From a checkpoint of a small mixture-of-experts model trained on Wikipedia.
Training: a variant of Adam for the experts, 932M tokens, 7107 steps.
Below are experts of layer 3 (counted from 0) of a mixture-of-experts language model. Rows are named router (the router's row for the expert), gate (a neuron's input weights, with its number), up (a neuron's input weights, with its number), down (a neuron's output weights, with its number) and show model dimensions 192-239. Each number is 128 + 24 x the weight over its row's rms, rounded and kept within 0 to 255. Numbers have three digits each.
After each expert's rows: a language model's description of what the expert responds to; "raises" lists some tokens whose logits its average output raises strongly, later layers aside. This comes from a sample of Wikipedia text that the model never trained on.

# expert 62
router:138135111117119157139108112099133175124093138092109170089080148090155122144116172073111112103149174154106115124118122154176135118142141136110152
gate0:139151114143103121089151121109192141124141119138127128136146157115127113114106121119122128123120101116146130127159118128130143143108158111095133
up0:109133149139104113114107122117118170118145152107130100094174106110183085167134110115095127153131114138138119122120163150129109108089117124090157
down0:139132136123177143104100163129143154121127140138134113105149125114156110104143123083107072128149114108129092148143126120100151154119125086133109
gate1:119113146145162149100170128065144169131116126151119119139090112142128099147148104127127091118108097130159104131138114100146163094100111139133118
up1:145146149137160147144103155065119154109131108152142103118102099120141110136148123117103138128129121138158162130118142162115159094082132123084127
down1:146144089129113155086101131120147110118136117141188130132135137119128110110088149133140129169137137109118118119129084158128137091131142119123087
gate2:122103096184103151144134117143164129104165140120141125105111122136141111131106089106099141151144180105208157140126102126172105105125133134170153
up2:117098095172136143112119108134139151069119117091170102121119114141124119132119063108086135158127161100179133162116090100143126074126143100127134
down2:131104095120148165118133104108127139140128109112131132122161135163123119082144122110127147135127139114147120138142088110150128115135099186121109
gate3:113139127125130144127078140134118126170117162157160121139144115094137153128096154118144089155095104149151169123117028101165122095097116137109125
up3:108147163109149114120084127100137133176114137138167125135103175117167121119095137114137081155104142120155150157114113119136112087097128126139144
down3:142097141106131181149119125100108155161133138118168118139137089116106122129127128157106139071143117163105097102130133092142111167110103162145131
gate4:144151117156110113126163104110153104109163141094147164117147115126161130158138144129096131140156125131124145087133155162153103132133135131129118
up4:115135140135147099131179086142117120119157133085116140125158097144144141107130133092162145114156145154124143097138167117114133150175170131137092
down4:087108133106093119152134140113079118088156110103139104112084129120119157123102138142134126164134136150142122092154153107086121118129128160172110
gate5:135163133113172147135124109100152182160131129146158127128096138143161124140111141135136114107097136161133168103124115135190148121132151161152120
up5:115128121130165118097103139142131155152130140146190152097144154142179140155128123117147101102102120148139151146075108118147175155117136118156152
down5:127098135134159137142150155140135130074131145156162096118112076150128121134161095142132147102130136096097110126100153127130155140141127187121122
gate6:160110135106110106142163068096102132105103131094114152115073133108125132167157129149125116125102098101167134127144143165141125116126111141109131
up6:123116162145189126102089143093079095104085111162135125200135160184104151117115139169172162077141122105097140078143139139118138144100146135115122
down6:133103121113134134133131148178103123102149106137143139095120108090118127108142129115112138115154142139156091149123152117176150186128142133103089
gate7:149175088129110107122162121121134157118110134143136116064160153098138131161158122138129094110139143164123104122122166133144089125124149128145112
up7:137160077125107144108142142118147150101096124125126137124149155139142160169156115149139115123114122130115110099109116119120105148110191104104125
down7:126114157136136147151111146138123116165145144124156094140089153189163174147120165159071142137100107132132126076109129081105096141130111081139089
gate8:140155128126102142124129124110193134152123138148085065131120117106122092166120141141106074140110153131125086133145109116120123134114146181171125
up8:156145118175180135145138091142077120105115082157177071167146115151115142163102109135083183126159106156139121120134119108092085148167128126064141
down8:120119120121122122133144143112114111139101115141148123127138134140163107121113152154114151117163129165124096166120093127128117140153130140112154
gate9:131102079183144121129106120140131123132125109145095123174129160131120078124097156138104126130170156121129153167118119145088141113125091142150157
up9:136125140151106138132130149129168160105119160089104145177109110123155152139131148146125126114121152095142148122137153104131186075124157119112128
down9:084126097160147104098088094127101119138168120112145136136100136156068150071172135147129151135137152162132134144178098101110145163124134104147126
Adverbial particles after motion verbs, such as grew up, moved up, along, together, plus position codes DF, MF, FW in squad tables.
raises: " the", " a", " with", " an", "coming", " of"

# expert 45
router:167145076139129148157137123113148140093096113099096136127116142091145134149101141107101109107156141173119136099116160153168114157115124167118136
gate0:134099107117077132123107156141155107150140150147111145113127192099184129101142128151142135085116153123167119123120133114141132097163156155128123
up0:157125088151139136088119136142098154120120099138157095135121090133112116141101126105137103174139118133077123129102078133084129142079092155138128
down0:126142116137122141122138116124126133119115086112109126172133141113107150099129149127154126143110157126138120103152134132156126128121135148134134
gate1:089138178164140118159129156084113134122122125104104118155143145146092129126140114122103139150071107105127149106138142103114111143160114066146106
up1:110128133135130111166090199142113130128119132130115115134126136126092122119129145142106088144083117103105160119110136106120132126159071100129106
down1:125121148114133141110147109078179155093143143121136130129128126131116145106139131109128128130134118136143137105144139130126129141154130128151089
gate2:093136134121150113180175145168125081133123123168143105145126151111167129143125147157167143156121097183131164129159113120092166143136108132108137
up2:079109122107159113162076162161093136083153125182143111109159152121160140069111160129092117154163087158083122087121150093121149151099118119149119
down2:104150117145121148147143152136101150167162111117099105107143172116118145098118120127114135156169106110124131115109112163128114153121184122134147
gate3:117113119152154108101099126115137100139083130133110123103094113127157143149111111126120117115123140156149193091128141124129115144128144133118127
up3:151108153156159119100098137127144132122107104124119109124111136130145145138092114118104135072151119150099125129150142119111144118155180134127114
down3:126139131115169124124148134131110139105135097142142157161118119130128150131163110095197093124135088133121159158135106179100099128121144110115090
gate4:185125126086130110142123131146131097170131117113124100141126113118144131143139117100121169086146106143080117113097101107098115094084086125130138
up4:167111079109141115083161156125096134096132125172139115106161128137146125134119136095118141116152085109092074108099140126085083115147057163114112
down4:130129125138148160107134113122109093143113125118129102118095126132115108081098144123139099108134141133144143165131140148112118171125160164117142
gate5:129178203161140121111138120146151131135097169149115107180145061135134116130114111154129100136164112117166127125079071136145160127119140134149114
up5:145108082099105116104162158144104143123132078133160126135118151092101151126139141129147124147129187134100107151163173168131142106139126133137129
down5:108085143076133154117115139133144116140096120153166113167153129078134137135139139115156142139111136122171144161139102120121116119151136096124138
gate6:123134083120114102089146154137129123124152114139118140118130159147085158156093121051140135158126086123127131115118115116118133123150124134155138
up6:129107102103136100145142074169098105139105121115128086124127104097151127124086134164153100108158161134036138128129129126127180155102127164113112
down6:147131108145155122136129114155130120148164111135146125084132144159150122165137081114129131148133109148159114130129126137158137149124149129102182
gate7:090175179128147115160091148131118156132156140087151145119139103105129102122110146110101106110148146119114110133094139154117139166083104180135120
up7:130112092108127135088180115157096129108085115109146151204154143110172146137147144108162163085082125100109134150068089124102056107134093125125118
down7:092152130151132172114133103144100119166163135120134114122142125094119129130100117141120113107171153118121120172089122124130113154143112161145123
gate8:148153083108123142156162092149136133102101132184136156131173087114114110079135131140135129145137125120104087077109121171111146131153141141108129
up8:142089122118104103131137158146119120109138154168134159111092108119139133162136179141117075105142068208157119105119160143140137132139114180134123
down8:123144098092086149136149108145156151091086122131145130144113109095116141140137190131121147098117107088153134136137098103167156089131139173130123
gate9:107139147177097136152121132110155114166114128098105083097181128089128080096107111098142073141115164095114104095132103122124131121134149117132147
up9:154138119122148084190147139113109127111101124134126139137109115182144168105139141092142116125087138174161105140057107119125143103132154108121112
down9:125107093105113129140132148132144159114131081135132143073085095118105100122120126159166098135145136069136154172142105122207158133144098161142149
Commas after names, clauses and days in dates, as in June 1, 2021, Yang, Miguel, and "However,".
raises: " who", " which", " where", " etc", " including", " while"

# expert 20
router:132140091102124150147145116096179166122086142129118142120106143084163125138117163144105121107147155176111130072113116172163124136098151147096181
gate0:121126102148088121122064105123134103138127109121130121168128133139142130136148130151125142150111109195147163151110124140144168144107140101166147
up0:133130121125125131109139182122130115120132125135123135137127150138182177141120152097108127150152157110146154107077167141159128129131168145082135
down0:128143099182150103145072155127116163146088119182138085095139139159130123124135117112111111121125167113148175119123122116099128103135145131100169
gate1:119139111136108124110165143125096101106121148128143117129156104133124151129125160142148142134121096149120121119113122137143136130137081142136130
up1:123136104082099149136152150113120157109116113091079089147113107112155131143161116138172122148158114120212083159156109129136147135137129116113160
down1:136106132079104118111168141126154092089134158130146111130148130178131130141110131108160112178102088146115139134147120144152166110137182146115126
gate2:085137137138095160151084116078160131116127174104115133093135140162096089140143123107162152131137186157134167100113098140137144164083121086130162
up2:131162149149139145160101131152140173084134156116137143148093170099152128122129150096132130102161152115116126160061099112143122132080089148136098
down2:123140153109177105124142107109142108148084135124144183137117096136121144107139121125156127131139128148108162157152152107107099163121090139131106
gate3:148132163129171132125121095124143138116106133135126138121168117108144166108105128137188145091127122160127119122137125111154150101144105127149112
up3:107160133155113128144141093105086114176180117114127145079124137165105130120164117119138123180117102153133128101139134122106163110148101105138086
down3:145152134114128148079118134144159128188116137135118125166175114154134147108103128142119157131120092102139110125086088099115098133104158115081131
gate4:130119119129105141163111107110117145141139136138152098125133132144099158105106118145087113147165118111125106141125118082114134135113079152108160
up4:113130163104166107129089108059121091157102137158171164143136136137133088147173120142111124107117125107128161142102132168112095106147134097138166
down4:112127115188123118141166129174099105140157167153127151149080144124138120121101116113107132107182135139119127165131116123120139188140120090121141
gate5:137163139183122118136139113131131103137078099085161111151142126144091158110130107155145147156108173103153144158155101133121137102145124127088134
up5:181141105145165128101131171136088118100143141099111121134138093138149161140118110131138180134174133089131068114137137120152098097166138130137104
down5:119081116137119115122175093177136105150136115108146132164119138116134129138113125093121166197107116131167118148135123101119064126139154135118096
gate6:129147084131127161107125133142139181123148084099085132102137127111150162177138137157156157160111116139083119131115142127112117124154131130158144
up6:135145113136146101156106149101107083158121143098147144087115064146113111135128166149133069160123115122148121090175109167155116093166095168158098
down6:123128127129161117137152117101106093097134125155115122104119142151102139133135120103102122100094117169079106116123122148160166144101134133156131
gate7:101132154121092124144096098112141102139138120122103158137169153135110087137123114159101125087133160124107149150127152114102151132122145125090149
up7:143115161114123138155109118133108091125146137133168160168117137177140159149147170130135116125146121098097153110115118115098076100132151115145137
down7:132151151109104189142131076163116118140132149162090152167124092110123129131157121127128101161094131085107087133115108139092173097130140115104142
gate8:130156136114184125155090133119066167100115147108079119149083138140111142148128158119133122076114162143172155119145117118118105110152112126111124
up8:145152149129153101158134124095135097124135138164148144095108122161147085144166127095143174129086111090117103089181120142142075149136127115112128
down8:110142122152071086138129125110098121139149139133126171118112134180103137121106118100136120131130137162096160115163145122079074165121111120133112
gate9:131093115125133170159157148143098158105107176164166137137165129068107131136131135138110096120108091131143104092124098106106135130128099132132167
up9:151153121112152086122165156129109133141161120162115162110133110115147148122112157117100146125111144087075117155120158122119118063140117160170083
down9:134123159109086113129112185129144117140119171141113139171126146109113084104129119121124113176103117135143118150129104135105148130100136106087151
Adjectives right after "the" or "its" marking order or sameness, such as next, previous, other, same, first, final, early.
raises: " day", " way", " two", " year", " days", " edition"

# expert 49
router:132151093146127149153129092107152127091103147095102119152112099100154083152105155118135088096155133140142146102126134145164120135101139145122177
gate0:105116072134112096115098121147188133114140103111128119129135104108124107154129111111124110154165142131132142155162140125144122143146141154099157
up0:121124151118117106074133092128175161099126155142100113121147089130142100152107165135141127150130078132148147122147147109144147162110135133125149
down0:171153162114149179128084081099105129163132168087107148142130173150126114089104104144154103149113128123094113085114118160176144120124140112123091
gate1:147148173093140163127101090116123117107140117098106112130121100160111180169151154142114121132083174140097131141145090126111131172126129157139116
up1:134162114100141112143130139105177111170141129090130122177099141073124133100140132143115133141111120118133146160138121116168086134153182170139121
down1:104176153175136143149156114126112096131150130155139126123120126121141124092156133099121092123119152156115110109137157141130134085090149128159163
gate2:131132162126081149148125144090092136127147156156131132125121120143174099112143156152170128141141151084123067124122143144115088139132150127140165
up2:127142072118107143127152133110110140153098108155159131109106128166135147123127110140117099163116119118139097114108133175091133166124160134116121
down2:085117111128143182129113143159125106087129169151135132162147127098119120103151165121130096146084133125154164167160095162090100134101135116125165
gate3:132151154121109171168129141117139135139165113157171073137119096128106151154084135151145117121132130103147144137088122161117134164103149121111136
up3:168160151104118097115153116097157115131133130138095114130151133137105111123168145147125109126167107102106164098144117127091106149088142135074150
down3:134103103086127116127172159157093111144161073110119122087118116108113134121110106113158113110148164131126132128101107141109131151090140163109121
gate4:125091152110100103085151129117127157172110092153147188196105096097099104122138126136106097154140151141116142144143172126103126151179123103092077
up4:131091120126104153145126097075129138145124132106121085145116134095107109128146124116132133116134107117161134183143153150084124086123152142120132
down4:140126103127121097123121131114137075174109126134156116123170115151134102151141130133114104103084119129187135110134162109118115135150122122127164
gate5:110113119111148129133185133133116100098111138144116131156119114113138071107141111150106108121122168104124180153142116122122127112106109099091161
up5:135133130107139141127089173113136084151128102155117115102118101137096117104117118155170157115116149150095151177154117123114146174113122100067107
down5:107139126089114137130117144175122188083133095104140117177127109097156148101152145158134135152097123198137122115137127104121132146140163103126132
gate6:137112129131133096163134132112118145124134143092153155099146081155145103120153098144167142152142109134158107137149152119109098128106132133117107
up6:096160131152147136130132147118118123089136183118150153096130137111131136123107083122122089125135112138110109089127133126093118092102129102139153
down6:121104157139125183174111147106154110194144106127182103146141103121139112115118110144165124096111183174123117115136147103122089127125128114141123
gate7:110096079113133125131124124134157123071148099111114112114137098099132117145065137145140152116122114126134142172167115114150142123107129101155154
up7:113145113123128110126117141127170133111113131132112120132125097086137103096155116156132145124158138120153109126111105131114122116089142086096115
down7:121130134124113127068112109102155135138073145081154116093111136144100119121167115076118134132129106121156115116122141129097126132148141123099180
gate8:093116116105118158153103134095129103125164156143157093110144098109115153134111126137128130149132131122169109150174101124099116161132143169103139
up8:112131131137110125122143122132113121145119101070100126169132112163097124110150139116115165101139104095095076126082156126110108122130116114129096
down8:138104153104152125134132144111154070124135177120127121128162102101119095141084104147119112108120107129115141125057136087146122099088135133144120
gate9:134121113106142125130117176161130120080089156131136169122128068136133141157108106158135114129063145098139135144124097127138154141119103120102168
up9:130135111115163180120130090109079104139141123129140117156158128109102128135130155151115087116118112154137073121131101135117123098120125141118108
down9:142217168164106137133093107145099102116130154143142097139121128148132133100104151132128105133103103115092143114129070105115119121106127143093082
Short letter pieces inside words, especially German words like der, die, er-wacht, and fragments like e-long-ated, pl-ung-e, plus empty table cells.
raises: "uca", "ale", "uc", "ense", "ás", "vo"

# expert 21
router:159141097173120137126143160122174147103086147118109146154121116107152105140103152130125124111145149145123125079108112147170131114097120139117208
gate0:160112115141146105098132133171105119122126121112136102100137100140176145097124109074113130138103126157194106146160108136133142107115104101112087
up0:121115120110101132139100130145156138105157141132156133139091126131086125121150125134084086141103148077081113095102159140098108122140095174105167
down0:100158137105114152128112112135158175096124119128113122129123130164148174157102117124098118144142174147125172129113153149126102150121110155126076
gate1:087140085158110151126103135132086159089140128089107113136151082120146155121149155131144130143137109178128140165098148104145148118154097131133132
up1:138076136146123140131108096174128147060138118132115162130099114133121140115123127108103106176131139105151127184083126100153134072138147113117121
down1:084149169142140149092123125133154136124147151133125146164120087133164121150136136121138193132098121125109161132116114149153111138121123131109103
gate2:102142106086161145120070147134126169114174104074098098133088116088151153112149128107117111163130172169115105111199121132114181175111145113100132
up2:139129134102140114131147076115111145135127153168119123131145142136134081119120141150123086092102156133112123102102102108146164142101103143112156
down2:105108135182138138119119143111140146125126148145105115086065144158101142161093155131120120140162109126147124100128139123115168132123120074080081
gate3:141115097139141113142108113139119152125130120143135160109118100143109134111138129125161088114099118141152131135145122115145162115119112146101142
up3:088126112066106137132134148150183089170151138132162099156157098119129110166162132122141144113129109146148167142077137152137177155140201109125163
down3:112155137131130156115135125152142145101153126131120137126164113117148138140086100173159137122141120133131131098141123130120090090156106135147153
gate4:162110129087137133119121101136163140097115122121172134099107112160127130169142132128111133092111144116096114092091125133145130121095133119147124
up4:093116142148144109140135111091125090108111095119098094162178129106119095134135147139149127109171123146183087163133126105148123105123113121110147
down4:128133152170151154119135132163110140153083135145152124126151101154122100116098093102104117159138095154138135118139154101142164130090088098108105
gate5:148114097130129134174165152120158133131127135111151104097123165131150099161093139135118098133100157141097123078120190146149140109078134159172127
up5:135137126095163128145108080109145130143113132147137152110132160172082120156136121174075120095129146111134100120121085148138106157113119138138165
down5:085130123132124150088147187107111116144148163107100123109122111119113127120145149112148111115105119100122149116116127101119147149125135091086112
gate6:147157105154131128146141130128149128125130140147170118129107150131151095122126143138113140129120149121114121149174120149119156172104142141166138
up6:122133120109131141129163100120116131157157102121120134101119129099114151140148105105157115102089132149098126091131168134110143145138122138139136
down6:166131107132081086131131139131161145140103127059070141102154088117147102125112166124116125137147132101149162115087103134148110147131137099070101
gate7:165170170122101121124112100105180139099130133127147130158113129088167120145154134126128141151110133152119155121072141141167136172200129117109113
up7:109084101140103145121122145138134085128164117118107131167135093140092186181102160116156129116119095104083146105085127133158111131138122128105109
down7:143115097144180096110087122127153101118102110126161124115152141120136131136157106118124132133131110123134145133097152086154090094118164166172130
gate8:156114127098116086150162120122136105129172129145163164082102154117152129165136126102146116156122096144152211090152147112125169137171131125130108
up8:098131124144151090155105171143072147109110155111084183146138143138102076144154143122119123129104133140140142151139105137092096165139080144157154
down8:146110141124147161122145115148112155136108125123148107106160154116148142106095096144152064132126175100115112100134108134175155106127116089121112
gate9:146164083136135111136086093083146152155127169096151155154079083105147075084069138139128089099119123128152124097121126144127132136096123165142121
up9:145125090160152098145158137126115083134093141102154120094133095120084074097113124103094139187120196127158131137159112130134141088120148131134149
down9:123140154130135185137140117129122146115143148161086103136122111139120145153078132148147098106167127118141114141097122162143135144144134151087091
First pieces of proper names, mostly places and organizations, such as War in Warton, Bridge in Bridgend, Kingdom of, Mount, Greater.
raises: "che", "er", "ber", "och", "udi"

# expert 29
router:164156100121117163160150113089154134115091151112115134133098130081143128169094163122114097111156154154126131101129131158175113124112130173101165
gate0:131133088161100118096103173135095159099131113147115115075088119124083165119137096135107120096139138118134130085160178123167102159096125109115094
up0:100128145135147119091177135119141138102184106142140123134181099134128122120159111080079157107135167122077161144143161133132103149134134117096145
down0:142106169142111126138114143121174126092122092062094191104067141103129154129166156145124074137120144150105122184105136198129115138137151118153098
gate1:142152133187138109132100106124134127127115120118132127149124125063091098159108120112176117124126091121141163109130104152127100098176127110146128
up1:092153119136149117151097132119109148109084104144109146143089122115113149133125125104134114151115120123123133143161157116130117153138099094100113
down1:114111137094140155123123116106145119107120121110146121111113152137124126132176131128115118119154140094150151152108117135144137107151147136142148
gate2:108147139086140110122107139101158116147105138125140138149137121087103099129113135180138132128121105118142141122105162183124090114158119115171129
up2:158137120108140142072118164153150116106130089125095107140083170124097125130114126117120107120110150135106136111156108133099141137139141129135113
down2:097118105089105107149155147126123095129193091141137094115143139169164098136101137124098140124109147098095169140093172126127163146159123120050112
gate3:124138125143102152129115146126100135118092133140139147110118138128111158110109144118169133085134116102144120137094141131144128103139083104106163
up3:135141126110107149090093137179138109089089103133119139114088136144167111137124109119122114149149113149157091128093163106172157133108068124132161
down3:151156127057141174087139158118135141170115169116119104155136091150156119176150156142138154137094072110142176142097133120091149129109099101124117
gate4:120157144134152125156117120135147141063091120081156121134104153125095092155148141152154132146146149144147126104155160140125144144147109111131128
up4:118117163142151115115129158123106140151102138093132119111115070092177169132114146067109119149110112116141168113174160146113146147097172152164100
down4:129100130153126165128128117087108145121132102092161172162120129146119109137078139092071114118111100125129106099094074109096058143140132082102118
gate5:176111115134112101112102129180103146119146090128132147118203135153140139137133136105097121128167126109105128110122145124119110080125123083078179
up5:090128118122118158121161166168144138122150144192106106120133100147127131096131137164112109137140092103153150146099072128123104105154138120115130
down5:119131102123162094141172134100135143147146116145127156133144088103089104161090105129148155207146142148109105134093107164176167147104141117136116
gate6:164166101131111115134140126115128158116145140121121106133096129075174131165067133092106099099139154156139164121141156173189093100093145159115157
up6:130124093077152157151132099144143138159126118105125145157114129085174108121128194147141183126118133104103113103125115125106146139112140097123152
down6:109135115101132121176127111133149097142126110126123098125128127122147107102085103115124166156130165191143113139124127132100163145084109138185118
gate7:160136118098144149103104167123137119124121111154156151142148155164173159180131165108148127127084130104151164130126099133132124104144146121105167
up7:123124143095095112106121136086112102129140130133130128138173156134145159107135126130058122127114148109140142127128099140129088105136122111139116
down7:139153167147141125115101169125109141098127115111125112134137133139148083130114113085091182098132118106118103113169124123163092147152144137166117
gate8:138155124161126146143108078086193131101145099120165159123138136134107123110159126113104122109163093181156112131106090123138153143122103118163136
up8:128135127108104134122096154146124145106156116169151108162108109096134125124115127160128121155186151121118111123087136140142131078102089114155113
down8:140166153132180150121179079115103101135154149110121128122120101108115073125144165127142101102130121100156137111192167150123147175146145124149145
gate9:084106102108104121141103102092156109135096165120132118132133116123109116172149139172151121108133142149135083114142081145151143146145128119134120
up9:132115102121136128146121070110120063121092144127136144125112110118137092090093107173130127157159174136147140083142105132085163092118151125121139
down9:085121153129112120109139137088118085137106143157098103122097114144114136152114119144158121132117125102167118136093119126147095114082134084133116
Line breaks and final pieces of Latin genus or order names and place names, such as Haniffia, Caryophyllales, Carolina.
raises: "list", "itude", "ister", "lish", "election"

# expert 0
router:141158097095117152141136142133134146092115144110130129107116165111158146128095148127137113101186129144110125103134146153157118142099135153100215
gate0:110095134137103116144180168084128138160135141075119097169104118100133123124161135112088121122112142136120135112173095137112144124189102122084109
up0:135126152111149146143113110107122064167128171137145087149143148123118158125137124089122133131098119157092106194096076128126095123170126114142147
down0:146141137114099151101105117100129159128109148085091132113115128137140169060131166164151160143198112155132131107092138131129119133140136100136126
gate1:128103126084102135126123134118107177124118140148145083160158098123131111136104137128182134133092099133149148105125124118100106123102141107127132
up1:154136147128111097120106073113146148154146108119117181111127129133132100143131134168154143134143129190145170092119137128138157099132114145099152
down1:112160144116130129133131116096106154154152168174181113152140123120117142119133102115122126131124137154122105162152135138111071105099146125130077
gate2:140161117149138184108132113138110084133125127073122114138085104112167120119119133150165121084116105091118145166171100131123137166131116086150120
up2:143131181137152106153143123125141148142145100177167140099089140108138157110096125090118098106138152133100112091123145126124163094117100141130169
down2:104123123107162110125124126095146114123128145158115148170156134106155149139130175059091121109076147108127154108150140156156172078178153163098181
gate3:133137102128140177147138139122153153133109162121195112092104114119152133114096123129082128138096147191121122165098133151127162149142142139107113
up3:080129084162116105116086161129126142094102105118122139145133159121134161125133137134122146138148123105129120117174123086117141167116145143120108
down3:106136189137139140145124129150101122169104128095149113146140154134090125112165164111104148100128113135105092084163130137119149138142112102099132
gate4:139131143125137126137151148121111096100126160167166101162130128111112121134114111116129125121129102126146091107122127184108090188158111105189108
up4:126128122127142137121091096118140123145171114063147112135111156183060112137105112150075128114149158138163132102138112140117127110103152118116131
down4:148087143126103149153128129122118127116190123167135132171131150133133146144166185129142143065094141087104104140116121121138117132129151115122097
gate5:090075156148154156131159124102140113108133127133159134153095117077125081108118147167101086107170095111138175100133152130142158142097126131136161
up5:097149124138125150124125114160128161152163102130089106133162116115147124109163111058108146109094144109140143147124127113156084122117153108113119
down5:130076118142113111137131120118121127149105123105132163116094112101152174147181119104145136163114155158132147127149178127106152123135151161121123
gate6:114129172114132126128146113086117108152109136167135120118139149114105161118114158142139161131092159113101107098117078084140121128111112157137148
up6:164112139167090120127152129138118134107089087117115126161161126158127148125112113125107146117142147172153108170173107146130135137160082087137146
down6:132108155147118135155155146097128153132173113134143137115135113142125146148132118134163125165159131150123133109134121173136111138162125086120101
gate7:166107160106096119119175151118119179148113141176135154137100126130102129131144132119158095149126130105146084102146126128166097132124115064140146
up7:106212075100129180162070156128143119086118122124158125141149130127147123154128107155110121129094152134093142080087081110118192109109110178116102
down7:104117133138166122161150129143141119122144133118158100147083111126119116144188131103138104153131066121194122146139115114112139115141120119093145
gate8:135151120115121121110108136117107137103115094147133147152117100135097127129102101100111127119152105067157139116125091179094091143113153116093131
up8:111156107148111119108156108141101102095160150131095162129146142146079098117143138112133133130108122132147090162110102119136137082091172137070130
down8:126094171130147138137118144134137114106105100137106136098099088147148151170106124169138140149128142134164127107146148126118142149160136176116101
gate9:133132155178174152137104123137164135094098136127144129105139126150093119154113140154161105149150141145168125133110094154137145132092183127108142
up9:086119146098144096126169114133157125133128103077104102134083147139152146099081141082128123146118112138116162124173147125129107113174135130096129
down9:147153146142141120077127119157148104147105158146122109106145144116097193107132091137151116144158123150138095101168130098181114124103129117105147
Final or inner syllable pieces of Spanish, Italian and other foreign words and names, such as Progres-o, Balonces-to, Hier-ro.
raises: "ish", "obacter", "ary", "atus", "chu", "tal"

# expert 36
router:134130099106114137159139125107143150098118150122121139130082104105159132148100176096116101128149152156165150098137143150171122138109129106113160
gate0:108139127151153176159171150128136075139145167131116130086108125108127110132117140168123135130111135086094099142146102121147110170105144167098127
up0:137128090084150126139110156137122112133119119106078158121151127125155138133125125114151165101125096119135122151089127108136167111157108132094121
down0:117114103122066112124130093079144073117140104117146126140147119149076134101140111098119137126102134115109182159130146106109079113099144141113092
gate1:116142122107102084158121149078086131128135130135125157171152092104114124124136174139078126139131125142137123121113120124130136126154151149101136
up1:131133146081097138099127121178112124181128116121144117132135151131109135170108136153158124120069114118094160153108134135134104133112140119129137
down1:117117100117114151122138154185106136097148105132106103139110113138125121118135146159149065110162139129143111151116125166091110143155121147112117
gate2:108113138132159119107090130107131120071146101145167113099075101142135103124159136130095141138162104105141138097129125161106150112095126151115107
up2:097115153113128157108181108132148128143123119119115160166160092149132101157085129134123143129147167148089141112140138143137138171102102145104131
down2:115108104126140117121093115121110127163111108126147147156122141148134180136115158111123144130152150108136161129116126199146143131115125083130094
gate3:156127104104142137194162137151155124150141122075109108100168100115142125135137140156160085119085110119147136155122184108167114127162092140146127
up3:122118177119141121141102140135129113175118140113098117088137098159075111162156099126175172115090128105133089130088133132137119123162123123145145
down3:168109130174127124130142140122110140148088138113101147094134165163107162098115146131139127122128157145126139083119103142151126095142107154151060
gate4:123115115067134137106140132122140110118142125152131135113126111122139146120129163109146148149124109180148095114133114128123128158160117120120131
up4:123136134127156116163164125176116071139128178138105135163137115146171132139137166107138170109078110094114161165134131107121072111144157122113095
down4:115148055107103145104105138112122094131123137157137121116130145126099112163157120095121162098062100096152125153136126141116169108114138124142138
gate5:118152157117156112145123081107097150164106142125099162118144136160117132132132126105128129105115105128147133068134092136128158133084152125146128
up5:089147128150110134078157122084147126101117134172130125149100151149163108172099161147101107161184149105145085128159100128143159128102107094091156
down5:124098152130135130123088112152115099117086102117110100132078104171096122092139151152092111125114142127096106149126111155124113149104079140159146
gate6:140117141116136138144155181114135123132118105119124108143108098118112147128104157159177124134081196107150124092120142128113121134108130112149095
up6:109124140134132140109142099108132142168120109154139195134111120113146088135106147159145170117159130148093144127094133165142159144108137109098143
down6:196119091134145125097170101132137122136097107160141099123152157103143162111117159093100145131085085099138084103144152137125145151125141128158115
gate7:130157132119169149095144159130130163160116132127122144174104130124116111134126093117124119104112155169140148182167139130119139151085150123123147
up7:129139139143110146124158088129104093179110098133163134147146129100112137161146083147109102117088149122131123078128141164137086107101127102159093
down7:120112147121138135145101111135174142163125111143121132109093127098177147074090097120122111077141106169131112122112120151129116166127115124136073
gate8:113132103158172131123113112082082136182147148127151148142113133098163090146185116172114087123091119127107131096133155122127167150132097119126108
up8:094130156138119139110111109069126135164124122126134158129136109128167095115184130121105141139209112131150085116182124105117101133158097097143137
down8:110116136141115128124125099115128122126119122128151113178167144164124158135137142146134135122130155135138101168183136096177151148133147094084147
gate9:125181113150151141102132130128125156163148065133166089122085118129062085072143124097083091144112178185117109144133111144110123129123143141138129
up9:128135125130149121123104119147130120150150150107128083104112094117095122059124097139084072129089146154140109147097102121135140109111187138136136
down9:144091137143114155108150099141155121117092139113131091127132093140112109095099173114172135169115123093169120163155144122121160100161146110131182
Single letters, mostly s, and short consonant pieces inside names and words, such as Oro-s-co, Tu-s-char, exclu-s-ivity, desert-ion.
raises: "ci", "cal", "sol", "tri", "ces", "ca"